config.yaml
n_layer: 9
d_model: 640
n_experts: 24
experts_per_token: 2
d_expert: 464
d_shared_expert: 0
activation: "tanh_gelu"
moe_layers: [0, 1, 2, 3, 4, 5, 6, 7, 8]
router_score: "softmax"
normalize_top_k: false
routed_scale: 3.46
balance_loss: 0.00157
balance_bias: true
init_std_router: 0.0335
lr_router: 0.000318
n_head: 10
n_kv_head: 10
head_dim: 64
vocab_size: 4096
norm: "layernorm"
norm_place: "pre"
norm_eps: 1e-05
positions: "learned"
qk_norm: false
attn_scale: 0.125
tie_embeddings: true
parallel_block: false
init: "normal"
init_std_qkv: 0.0271
init_std_o: 0.00639
init_std_up: 0.0271
init_std_down: 0.00639
optimizer: "adamw"
lr: 0.000714
lr_mult_o: 1.28
beta1: 0.95
beta2: 0.99
lr_head: 0.00353
grad_clip: 1.0
warmup_steps: 273
schedule: "wsd"
decay_fraction: 0.82
decay_shape: "linear"
final_lr_fraction: 0.0
batch_tokens: 65536
seq_len: 512
doc_mask: true
z_loss: 0.0001
train_tokens: 562300000
steps: 8581
dataset: "wikipedia_en"
Below are experts of layer 5 (counted from 0) of a mixture-of-experts language model. Rows are named router (the router's row for the expert), up (a neuron's input weights, with its number) and show model dimensions 384-511. Each number is 128 + 32 x the weight over its row's rms, rounded and kept within 0 to 255.
After each expert's rows: a language model's description of what the expert responds to; "comes after" lists some tokens at least twice as common just before its tokens as in all text. This comes from a sample of Wikipedia text that the model never trained on. Tokens count by the router's weight.

# expert 15
router [146 168  88 125 141  93 116  94 120  83 121 113 152  77 123  68  77 126 130 129 141 178 177 150 101 185 172  91 162 179 121 141 116 105 169  82 165 148 198 113 150  79 142 132 127 186 171  95 131  91 101 128 142 179 116  93 128  96  89 134 157 127 171  27 130 116 119  97 154 169  98 104  94 136 104 157  73 112 150 172 117  51 131 106  87 162 201 134 162  82 137 116  84 152  99 137 155 139 137 108 110 164 133 107  93 108 119 143 100 124 124 120  63 144  62 143 115 140 114  66  82 112 154  84  94 128 122  59]
up0 [143 140 108 136 116  91 147 102 176  51 135 119 167 173 119 170 114 144 111 105 180 119 142  98 141 148 127 137 144 104 147 125 155 133 130  93 104 143 148  92 119 113 154 126  97 107 120 164 120 125 131 145 234 113 147 120 140 140 126 154 126 156  64 108 146 136  98 143 151 155 145 141 113 101 143 100  59 177 172 183 187 102 169  98 185  92 123  91  76 134  85 149 155  62 177 139 153 108 164 148  56  43  97 138 124 146 128 197 148  66 118  70 120  98  93 100 146 160 127 187  69 172 136 154 145 137 144 127]
It responds to: Digits in dates and season spans like 2025–26 or February 16, plus sports words like football, league, Cup.
comes after: "–", " ", ", ", "1", " | ", " in "

# expert 17
router [175 154 159 204  69 118 141 132 183 143 175 152 166 120 117 128 130 147  91 147  87 140 106  78 156 143 108 157 195 156 145  87 129 144  71 119  96 124 164  76  72 122 133 137 159 124  54 149 144 128 186 129 119  99 103 148 103 178 189  77 129  82 113 114  98 106 153 160 156 138  79 169  99  92  97 151 128 135 115 147 187 125 125 108 133 100  77 194  67 159  75 101 115 144 116 103 130  86 139 150 122 133  39 126 188 125 149 165  95  72 148 150 138 136 121 129 141 153 179  90 167 136 159 112 129 170 137 123]
up0 [100 175 128 155  79 100 146  97 156 139  84 137 121 147 114 130 103 173 150 155 148 156 181 146 108 133 113 136 110 146 178 109 166 141 140 143 152 161 133 202 103 127  87  51 116 116 147  97  95 120 110 102 223 143 104 146 143 180 106 113 137  94 160 105 139 189  74 108 149 132 158 118 115 148  61 154  77 132 182 164  87 141 125  83 154 124  98 167 152 171  91 144 100 117 180 103 122  41  63 119 112 165 139 186 134 131  86 147 130 139  67 131 162 102 139  97 151  90  95 169 178 210 121 145 182 174 124 107]
It responds to: Short consonant-initial word pieces near the start of common or foreign words, before suffixes like -ed or -ing, e.g. dripping, charges, recreation.
comes after: " c", " l", " d", " L", " p", " C"

# expert 1
router [150 120 159 143 121 139 130 130 172 140 138 133 106 109 127  81  80 133 138 176 114  95  99  80  98 119 111 155 126 156 166 136 157 152  89 117  91 170 115  82  78  62 161 162 111 145 161 138 110 149 135 101 136 129 118  92 127 169  82 149 203 173 179 138 170 148 157 186 208 128 132 148 124 139 146 203  86  91 108 120 160 144 154 106  90 103  69 142 129 169 115 127 119 147 135 145 134  67 104  78 128 124 154 146  90  83 140 123 179 118 117  57 152  82  91  88 148 100 159 166 179 121 180 152  86 118 135 105]
up0 [138 129 119 159 135 122 161 150 186 194 101 111  82 151 164 119 115 156  99 134 102 140 103 156 157 145 137 145 143  88 102 166 166 138  85 134 117 124  78 117  94 177  80 147 166  43  57 131 130 110 108  83 112 160 133 100 154 146 110 177 138 108 103 168 129 156 103 150 149 126 165 163 122 118 128  91 116 167 141 164 192 122 104  68 147  92 102 147 116  38 117 115 158 115 200 137 100 156 174 106 115  96 102 128 185 160 165 136 105 145 133 139  94 145 150 105 104 144 113 160 105 181 121 113 184 191 125  95]
It responds to: Word pieces and short tokens inside data tables, like census, climate and election rows, e.g. Me-an daily, any race, Republican hold.
comes after: " (", " D", " \"", " N", " V", " E"

# expert 14
router [112 144 147 101 148 108 174  74 129 161 154 148  94 124 101 138 127 192 152 129 130 148 150 164 146 125 143 183 149 157 109 146 158 151  91 139 168 150 155 132 128  90 100 132 119 129 117 151 141 108 112 105 191  62 128 136 106 119  68 151 138 147 161 146 141 134 150 131 130 102 120 191 162 149 100  74 125 128 144 123  96 163 121 137 127 200 170 151  93 127  91 170 167  64  95 165 150 124 132 145 162 149 128 116 117 144 102 165  81 141 105 147  99  73 149 101 145  68  65 153  70 109 164 147 116 104 125 122]
up0 [130  79 125 145 152 122 101 201 145 141 136  28 168  69  88  96 152  47 110  89 132 156 140 124 145 128 122 114 101  82 126 156 114 111 147 171  81  91  97 136 113 117 133 155 167  80 171 122 160 111 116 142 153 115 138  90 134  91 117 103 180 123  83 121 130  85 126 154 112 145 145 115 122 121 127 159 191 127 151 161 164 188 149 113 184  58 111 167 121 139 119 143 101 104 126 114 120 110 121  84  87  77  80 122  96 128 154  71  93 116 173 156 105 147  64  78 103 124  94 143 100 125 142 153  97  80 174 162]
It responds to: Line breaks, opening quote marks, list dashes and row-starting pipes that begin list items, titles and table rows.
comes after: "\n", " |", "\n\n", ".", "| ", ")"

# expert 9
router [169 128 174 131 169 119 153  67 107 121 117 107  59 134 186 174 174 127  82 102 106 121  97 148 143 146 140 119 105 130 152 119 152 113 123  94 121 106 120 143 101 197 131 157 138 136 147 167 165 111 140 105  92 176 177  65 133  61 120 139 149 172 101 112 168 165 158 122 129 136 133 199 140 140 184 151 148 129 176 151 124 132 133 115 164 149 112  93 174 155  90 128 148  74 152  97  99 121 165 144  90 161 195 131 153 151 182  74 171 140  98 106 111 141 120 122 113 107 146 149 129 138 147 176 119 170 126  85]
up0 [123  74  85 142  44 177  62 103 130 146 151 148 194  87 156  82  83 107 151 114 119 179 162 107 159 172 146 103 158 107 133 196 143 135  97 147 127 145 115 150 116 127 112  94 127 109 102 113 102  86 142 184 138 116 114 107 200 144 112  85 137 103 145 150 161 145 108  90 190 130 133 138 174 153 143 135 168 140 109 192  87 119 138 120 121 104 151 167  99 150 116 146  93 138  97 116 111 144 143 104  17 121  42 102 110 135 116 102  63 135 151 162  80  88 144 155 133 132 138 132 156  84  96  88 116  90 132 132]
It responds to: Table header cells, pipe and dash row markup, and == section headings, mostly in election and sports results, e.g. Votes, Goals, Qualification.
comes after: " |", "\n\n", "\n", "|", "===", "=="

# expert 3
router [136 122 102  75 152 147  89 160 143 134 139  73 162  91  77  98 139 151 144  58 100 161 146 138 172  96 139 141  94 133  97 150  97  94 124 145 109 104  90  97  88 160 114  68 108  79 101 100 149 128 103 114 155 117 113 174 127 141 148 101  93 103 169 101 111  83 110 108 126  90  80 141 129 145  97  77 173 137 128 129 110 138 174  19 131 124 124 174  97  81 116 151 104 128  93 141 162  90 125  92 128 119 140  80 137 150 134 146  95 164 123 158 128 184 139 161  87 148 115 172  83 129  90  80  83 132 162 172]
up0 [ 89  94 120 170 140  79  95 158 114 109 172 170 108 124 124 184 146 160 164 157 146 105 166 126 109  59 124 128 114 124  75 153 127 127 139 169  56  97 177 172 116 142 164 146 105 100 171 130 181 121 108 170 156 112 114  97 195  44 115 111 125 149 142 126 172 141  96 111 132 102 159 118  94  76 188  75  74 187  79 151 130 197 152 106  92 149 111 120 145 147 163  99 138 108 188 134 135 195  80  66 142 120 128 117 126  99 118  68 131 106 163 182  64 134 152 122 130 101 131 160 149  99 117 132 105 168  96 139]
It responds to: Final digits of years and numbers, closing parentheses after dated taxonomic authorities, and pipe separators in sports and statistics tables, e.g. 1758), 2017.
comes after: "2", "1", "9", "8", "6", "7"

# expert 18
router [179 126 174 130 157  95 151 124  83  87 118 112  93  89 163  89 125  72 153 120 171  73  83 175  97 193 101 156 149 155  64 149 156 107  92 120  84  96 134  98 113 158 162 126 123 193 136 119 183 137 162 188 101 109  86  92 119 143 119 124 113 156 129 131 104 129 136 161 100 100 139 183 104 152 145  90 113 129 153  98 115  93 129  89 132 133 139 133 120 132 121 141  61  84 131 127 130 167  86  98 112 150 101 166 141 139 130 155 131  46 151  67 190 132 139 109 138 140 116 165 165 128 110 142 202 131 147 164]
up0 [138  61 110 114  80 145 158 104 142 138  83 107 112 161 164 140  88 136 115  96 159 101 134 164 119 129 111 120  90 209 165 124 144 139 161 121 125 151 125 129 141 102 122 144 142 161  80 133  73  97 140  41 101 121 136 151 125  92  89 149 134 114  96 101 185 106 159 112 140 120 113 121 135 192 137 116 150 151 176  91 182  92 141 132  82 127  89 146  70 183 116 134 127 135 129 178 103  95 126  64 122 149 111  90  62 111 145 147 142  82 133  75 161 149  51  99 159 161 128 131 117  93  97  56 119 110 196  81]
It responds to: Consonant or cluster pieces at the start of capitalized names and titles, such as Tr, Gr, Br, Sm, or r in M-r-inal.
comes after: " M", " B", " T", " K", " S", " F"

# expert 12
router [ 91 167  89  96 153 199 153 173 162 121 107 107 185  77 218  80 144 120  74  99  73 139 131  74 124  98 152 111 117 112 118 173 104  71 115 132 145 131 127 130  92 138  60 115 189  85  66 182 120 130  70 121 166 160 125 161 185 192 156  98 164 161 107 156  97 137 137 187  96 158 147 118 150  98 145 105 128 130 145 171 156 112 166  71 152 137 105 132  98  96 114 139 148 127 126 144 181  67 148 192 154 113 113 142 122 125 173  89  57  87 166 166 152  96  87  42 102 108 149 149 100 116 106 147 109 152 147 106]
up0 [ 65 122 166 120 162 118 136  78 152 143 117 160 147 141 165 155 169 139 154 143  99 103 134  60 180 146 121 142 130  85 156 132 161 128 153 105  95 143 112 109 120 146  92  76 155 101  98 135  97 143 112 161 188 119 152 146 145 138 116 158  70 142 119 147 145 202 183 125  95  72 161 173 154 141 147 130 106 163 136 127 171 109 143  94 141 137 113 112  89 103 113 151 168  84 129 202 139 173 152 138  73 187 121 147 138 164 169 136 149 176  97 177 145 128 148 124  88 116 116  19 104  83  87 141 165 105 146 114]
It responds to: Pipe separators, digits, percentages and units inside numeric tables and statistics, plus p in times like 7:35 pm.
comes after: " | ", "0", "3", "1", "4", "5"